From a checkpoint of a small mixture-of-experts model trained on Wikipedia.
Size: 10 layers, width 320, 44.2M parameters.
Experts: 24 experts in each of 9 layers, 2 picks a token, a shared expert of 128 neurons.
Training: a variant of Adam for the experts, 322M tokens, 4914 steps.
Below are experts of layer 6 (counted from 0) of a mixture-of-experts language model. Rows are named router (the router's row for the expert), gate (a neuron's input weights, with its number), up (a neuron's input weights, with its number) and show model dimensions 160-239. Each number is 500 + 50 x the weight over its row's rms, rounded and kept within 0 to 999. Numbers have three digits each.
Before each expert's rows: a language model's description of what the expert responds to. This comes from a sample of Wikipedia text that the model never trained on.

# expert 4
Description: Name-initial capitals. Capital letters or first pieces starting proper names, often after a table pipe or comma, e.g. | D, F(udd), Ros(a).
router:586454471532526496508536458513502469411558499526417446531353551484526560506489480438513478508452532503615458578421461509472570458445422509495559436462503483457507538540525472515559585535525524542465507348471519422449535535475471569424471429
gate0:476639473454495437508515482471509492446515483469477526486462471468589499532506493419342479456518543547504554555450536555451380498503366513484492513562540520471492556529433570563507571362490530482406562533516494483457486548435496559496408494
up0:552483453541563555477515415505444580539481462430391548574480491534591462443503485540581554499520482546483510474440424546513547613541584488524431486490557483429466498462510454493538435503540448523541483434580573545408573500488557506531424400
gate1:585419466473462514441559364446504506420400492542556403489505578530562500500488497515525566514476516521447501515419528503550482503510479562497439532493451560468482550534498550504451470471515554547447554516495425524590553525545509528470350535
up1:544412516470473493481482536489484444572500565596449442551485511463715483477522466530619558431513498524504468462591499580562446496444465592518509525480473520494504579523511474470523489513485477492527413396519482411552471417410515508511489455
gate2:539465459648505460566564525430505443549515470460515415473469527518557530457435386505522481466361465454437487467462390570485511559503468536568583486497447515506559502466438498474499573466513499509444494514417422493526520496394434537420457434
up2:488565491489500480402463433582488543486592463476427518507537468441548561538537512575449541455610405485509472499428500489541528505519448491488505515538408486525461496503431500427521553556503414480434459490465516539464476443472572523493590582
gate3:521412439492544459448455429445573522518502509380468497539531545469471459503614431477581541552423512456433520529541458420541579524412524399499602479531510484440508476523564578478433480509465522466494494549454512538422446505537486513530455596
up3:542480503467552478486454477425537574419506431511514546450484514450587470480434545432575445473522474633496442361542526526439459426469477646572513533554517517551582504575439544459544549551512571505348558479495436494457475478521567531533528493
gate4:481483565555525447494490464445426438443490468465480550394590496417524490462479460392523490384568503501507557431464613517461513486463548590568477436540478524489430541464481562563461467482548492490470489644351499543657525467548526393557450529
up4:444538397492467531456487481520575461511520510556521434605485443518568483516490460437488544571504414472543532600627450401400567553419477482424562610513482462506366591496494505535484545559435454567589523504513518446412531506504429523508545486
gate5:375519428442466493541521524546454562561587488474599415490537456576403548550605520447442506570505393520491471502518482541551509451633526484420477533474583547480476517529463502512482527546461524492462397487520519539426460475454506430531502483
up5:466581553443453496502509433478505472500574509524590497457437513503479454501510502442487483523556413491502541471469489543497523415583468487497436580512566576387576536559452398427459546519485432499516481423480520510508442473543528491423467445
gate6:467500489474414520483442517454596541432457477454501522515547507519450566574514552444532397502479561579473460479452533542473500518537453600505464427499476361519519479507489454579508420543558507499429529514603403486513493505488430445512450521
up6:548542533473450494485505444522451500533521416508516480411502470481468467469544523438552503529499533486500512442512415396440523450466534512501558558395426526533503472546482498462480515421438491382398504450489457467463537504586482516533562467
gate7:429425473461532529449561509428369470504410471456445456505548476568488478553490526440542458438524551480480559584558467433490569582456464425625487520503539530571495488447668440493478487541564385578514504517469541613572470572449482511532475468
up7:494575556465512456494483465546598504645433497556626470578461513496550458454439557560547574467534445449507467502499522450514472558465551539451490557487507520513464542484472527469474521596436514541501467423528464489421607447548531533458513457
gate8:517468580566409469578503457454543517488623440483551578538482424482550546579516485437489466537571532468543449541482543446527493546467497479523511436499501490571517399482543517480483455485532549519433577513547556491477507490463561474525452560
up8:561412583642408486506404557450589514448571511518526561491474485521589477494493518432520595565487507511525448534451570541457493557397508422484434518539374474519530560547416469598442403517544474531562508520552516412454564557545597481459502516
gate9:423476559522538482575466446446439509546603563543513497505484610457506483528547485542503543392452413481470520531492415460480418561521504495506629477541544601595487513534487588476529480491597569456455482478481491463540545535525455444462468485
up9:524521431434535497517479600533522492542487503443530489450458495505553467493578536515423478540465507349530503479453455579578541440470543550474600472468473496485548512585497462571442579442534578484439483520495562458544539414474494520435458542
gate10:400448503509570513432613453537470462554465448498469469538483490538450510463453542553512505464517505429543500586475528430513517484591525555516477442472488516555500423450546367371523515515542542518525473548544574576538367502460529476494394470
up10:509498525512494483578511495491531518518533581532588575464564442592483560521530469461453516472454551461564476518502494531486541519431560473402553552477599509427549502438495504518548447551423522420566481565432443444420505393492402495449540481
gate11:432512486549539499460493427497574506542411413532600503486498514567557452533486582463527444467503492622463484619545457434521491430485564533478489486513559463454515485551459375411448548458511468565470500456535543527536473482513469488380429526
up11:398556402471361452483451504530439511533479501501488461499487420480546470452389498514524631480502455445496495480518527450571525588453420539539591567415477527443600517434495473623463612504521474503550472487471412537444464550417528527454563421
gate12:478289558509436474367449511468440552571560410463484506514509556502537529495444491511455476497555528427412499493473401541449496466498547583551531555533445469534495559475512500487503508450517474469492418418507445484499466565545525503457496532
up12:556447534610499486554509538533470554525449451543472515453490474510524572473498612433510463480424494536446529501498556428569522525502414528545520497534560528529483431408490503499403543429440585569471533504594513457512573448495523561516450434
gate13:531546496539516478556548439554568485497441465514530490475516524575475404600448639607510484449541561554504487517424511483531499611474550525471525467529532619541531478576532523508498486598595472523463524502547456494495557530552464475536496501
up13:495532491589538496537438535583501537504545575492502468451493521393510605513561456574552453484558502420570494568498464479459510543455516498442591454557460416585619504563544456520454516525515516572410527537540548497456480430531446535511554621
gate14:461554527520507499498472547575480525499505452510461593487513491438499537434549423455504470475470468556480479537539420439469491527499442509519462464428536396442553473477503452589539472410581464546543474488551552518522570493503508550475505503
up14:483449552550515546505584515626426516527548581467436529634466509514479520451558516505565581453478521551495512612588447591488478488564396360608461453496542439430403470423478449495529500442631559469586478452556545395544487433580505483543567468
gate15:389551401496524450450521497485458421482514527492504568433557497403507534557484460499548426471457537395490446506440466452432395577515516490459474541451507548489427447436595453485448564474568552490543570542439590512469535513609487493550488579
up15:516449514504491556570463417623544675616545466491496495470536452556463506484521438520497578317565459558493477451482461538572492458457556423413560529520506530507497514499531586473460483447446447499490433531526439499495551488461402455410562416
gate16:471541520450480424537479521438476458490448506536549526458558572493554534547480426579588542432429511482492484439537536477434488429441549474506534467495495487515547466420514516478444496543468450515520553529523465581566587499524580538496444497
up16:524490512435582475502475523468445514556500551603579554442465516449598492538481471456500586535514514543556474581473538463512509510480477432535473465532463428460573448473441502524451459534447442507531472495497517526551565484446528579507484520
gate17:508536528497453471510452475523425524507536509511571583400574531434534477525457467483509507480481538451472503458513384454538433490494599502555482420497473537516538463491590499563438477465511423507554503458586535480456497532485543430618431455
up17:499443537546531497508466531631538470523592531502464444491421482533492476458480534525497526409518483552535375543567542539582554516629458522483512478447487514554565523579535533420559540522540506399429449512488586515638430481579560492528569463
gate18:476551612535533512515477544467605504588486425519474505562543560494481448525486574600537434481511461593575608525492576571443481503495481547464498544520445413484468539509511498465434483580477521499536461565522460519495549482445482510472460581
up18:552452495449545451562487559541465444503563551554565469537469513520561403525449513597505550577485493546562445522593486453596535530449455541567503541480541533577480514513494458523510491539524532489485521523492510558585491438397496511568576424
gate19:399454469525475437505535529524546476456409465415464491520561545481583492587603515496500475613449480572422562423450488509557509415508506518509550455523378527475452504501419456458408536576432542397405544529472507508598477514523429483555560524
up19:487474528481519518587471411494516532492471461486474540538454444465478558415418533472627499467440504475466493427507440449484530593449593446487499460527461546459486543445530428529552507468542460485454485454515563408546590507571549542529469487
gate20:448496494470527513404543430473439565499490472510433501502488567428479542580478501522562470574491487596435451535572520389586450517598501539544536525501453513472499497472495478535495440475650469424458415489405537541531504512525530491520459529
up20:458454505449524395564490451483499571503502485549464439499568480464448441526515439558511444434411450458598439567513493438385526464491544470487603462527487470422501539476498504347599569552478469470437508502458560575482590460521389526463446518
gate21:539470547540550430520470483432489610462488518604563461453491423474414514510437496477586480481447498442551482467453449477499550482474486540494406498465419516550496474479510448530508571591478554506531498506566557561571531493425455519553551438
up21:493474537555485547465425581420557537609533555552445503437487585452467570565458533486578563505542466453511507562507548515484529484516416485444539491394427501564513525453522502465562485478552533466450572471557403466399523482485507558574480535
gate22:511427475489477414424510410493501462513476511514526528476529458569479544597510528440490525547478611541488506472423554513515387621594499486568511551519457513502558475564597495510428517537531488482468554439551526511464491567482495468513497640
up22:464496584425480447538522415525532492526451511480501508490600456468554490528460428489579468473565495520471531465521380521459506508532530449523492464480501585506512576408489537351563596534434479441488471540452532517460545607556534469504580489
gate23:467412528515562465545461508520483417496517553464429477472538478540550432565460462475513611428584571500478506504452420589542518522477502472535554483510418567622588486475532485526542530582624447557473432401480386462585586492460552521465563514
up23:489561479466551492597468492498523564492476521478448546466492472457531527494435579455509549472641603490484540480517503551532488498543475467408512562564493412550502519557543478557498515545584495549452504481546494508503552538506649524454572517
gate24:600450558547561419503520483511521450444525564489514552470429547534585537528550469543435466442403505436440341464445525495477521549516313510418449490526431519556491497570557477686474450489502492492482589503530561445512546491497478522536522503
up24:507515573451517541436414464426527511591574585596485441527506597583492476491448563486454624406500480563530539516415541449576450512475595422502522483543567384494599526565440554427502562554566477515555509480477577499479505527413486472426533559
gate25:495574513473491470497568489526444457533520418467490550428495495563498542444499499515498524544493487519510430537424564577425461512582537496563521433490487419497475600540480517509516456549505546544587527565503450449476464559514418505516440521
up25:482604450502534502474507452529482422534469429480513538429489505556493582450460448496420461598518578529519491476444535546502474450568580489585527448482536484510482583543439445456549554552560550604542500511436395468470418539544504462423401501
gate26:447399576441486460366437457558535387484502544522591524521460537542598504489550605409536530461510427498515472496549536501486377496460603489509510500510490426500475507595506557423504563505429437499557521545510461497534561482518446463507561473
up26:500475557399470453442432458498521445475481490542572456441479425570530526533446488452555457448465552567538478577530482476496453463451415505488465439580495459498446531497403562560494517637493454599593461528536498554548593502463396496571540437
gate27:463379523496529582467462504493428475470365520541407453545472574518513536584482576478437545619529469467472509478417558548529512513506465514539508465485409475450507394446481488441443516487465534568527580497471523553516478484562496529560511499
up27:461494492504416466545520428486498431620476518514509508426478432561591455536489550435485590459444542501491601515475537543510551490517513538541454381592536484528505557514403557539483440439579547465522493514528503509480454506388605434541511470
gate28:452508506449513485505494477490521473508532524476482517534442620546444466491527492482424410471530558597459528546538551480506556421496356564598492451485575471464506463487471526492447462529610543554523466504481514472581570546512494428520518389
up28:490560474546602398490590507496487456509501488438422552563542568478450532557449583460524480429495510536526601563494564547479427470482362599566574474559447512503512462456473551519479461501543473519511430475415494534549485540472536554539436468
gate29:473453487406466519569539548507512535508617524426500535518522485486542545515470489515547539437572496489484580474470488504489544538506544514529542581452513491567553430476405531564501464520482512523519445564551473462417508564502545396482584446
up29:480533410540473521593577540516546494532503533502459502438535410580555507554457555466537595520477442599496557512476507507616477589512525466597509503402542548473435515541488459531391503432414499496473504502513521473537513474497429480528442515
gate30:467486445444537483475420453603469554550482544543516529519603443484533567587484486477470437538427480449504520470482443546505526433537510546404499423516384462596532512541506505535530519602528522504570499634498473505521556606474472476467472545
up30:533523528535596593443469445502442508505571513562466555543503577414480539499529533464447421591575459485519569547552484524517585522511454503377496455572494460542441547470584558537464493535536551501501558523518567520487545534485530496434594546
gate31:552512427497577463525582371549528433512538558507513524531460569512494424490495556523493543545520561520450458490537548474492533471509507553518571489427569477572477437500480456415492458546618599505391536508502608544588481599513544458442515459
up31:433552551539469525519455554492445436576485399485550483446486582570441434494475509463437582553482522476501529475468492598522458567461573413494386412506505520539508535613527555464401431549568454551394510479570473502533463486520532532539470497
gate32:592508465525552474523491523486458441440578617535452514503486579541426513539507600487546505571474474539470486587440500500540539494522414587607552556414507513591551480565488464496478491423502501508498565445486389553551359558521430568509435523
up32:560475545524488480479426521516462515512427540500470513585462472494509484524597560471555548491476605467493488514607501469523509559469491530476603483364490496542494435462520533502457451523481472445574556539400549493403506474425481471450496511
gate33:510457563559593444607503544590489430450500522529463461526480616471565499406465448404499571471443577515547493533533502555487496489503418496591462396497537468589458455549600592455448470529520502447480544486543549517602521462563503534574485414
up33:381515530537528569632548482546486501483521511547443525435470471417402477478495467476517439503482529520466470581489419550467476491467428521469538392553575467552516562460493463460561484500566563472453466534508516551538514376476476544588431452
gate34:490533469553421419547426516456510423476533509497527501547489398486475534526531447497431615476456499510468552505531457510501528560491523592459574498420499501518488503401463536507518508537473620553469543423437526488454484503538485466419500475
up34:597510444510445551522515574453465510394502525495456506508516535439526458472480462391512489624453383484469448495483542587491444539472461437498477561497529531511485486561526497543609481568525450440499484536552496455375477474536464576579519463
gate35:409437546548441534558505514451504500520498525594501449486525511492482494499526500571493381510468542515462474563495397462497480422516489527576482429530393495514537536566457507487377514498467430407489488609518474641521534567475455576474480458
up35:457470428572397483504475462578493437477446570429548469572441464452503540537487585475594495468553558449491507563466464481554483450448445498506497590484418536480529468357556467560486514519491522444462471412445463444456498500477536560509527512
gate36:461445550542589454500442518473494480534512467450584553461440510519551398522467558506557608541505469514442477412432415419481478577496615545536496480548494456484460525546530497498524392504555500565400452516489479447503510523585420478378512523
up36:475409474664640493558498482517483481502543475508510552468465564550538484539541576518517508557421455611508511534431437557514531500531561493575509429547557441571482479601440440482538421489541510490497474555454497441509476532547451562401471549
gate37:484471510494512427476548488455441517487599474507553464534481507532517559522436477513431468484500362530490458500582613527497440471543585478583550349501510491506515566522510595435496556556528428480518435546491431562443442536579466494586620531
up37:566455372500402496462467444506526422513476538452501485471502489453552452430505530466616542471474608503515503557444479458468535608544403540496506414505431433557527529595465465534520438488535599501479615460532494529465564602514565503462438479
gate38:467454497553513373470524623497464497494493504457488552512553586468544472507462500399448456553557655407386469549539521535437486492493400545495447537483458518531467423508547567599443396430557458487540524515494507543559431465511467446526512444
up38:561460519464525498439628473514452526523479492499447447524458537581568488451497416497547496550508500479477444530546526533501511448546458569583500494519521439543572591448461538550512425491416519538533524566404480501556463443478527501588488540
gate39:468387450519551440504438467441503420571555485460474431490532554537601448532479372377456496466485460411499467529509441420448534505527563429519447481565498511480482515586543495446522575446548496512464445544457537542572535539509461464433460470
up39:497595463414597467484546481429400507612464446555487433445433418499542515469539524506522549468501446546488481442455497430578471462485547478543543507512542596466455475571521548480518541482524385503472478488398539527527465510542485520572527531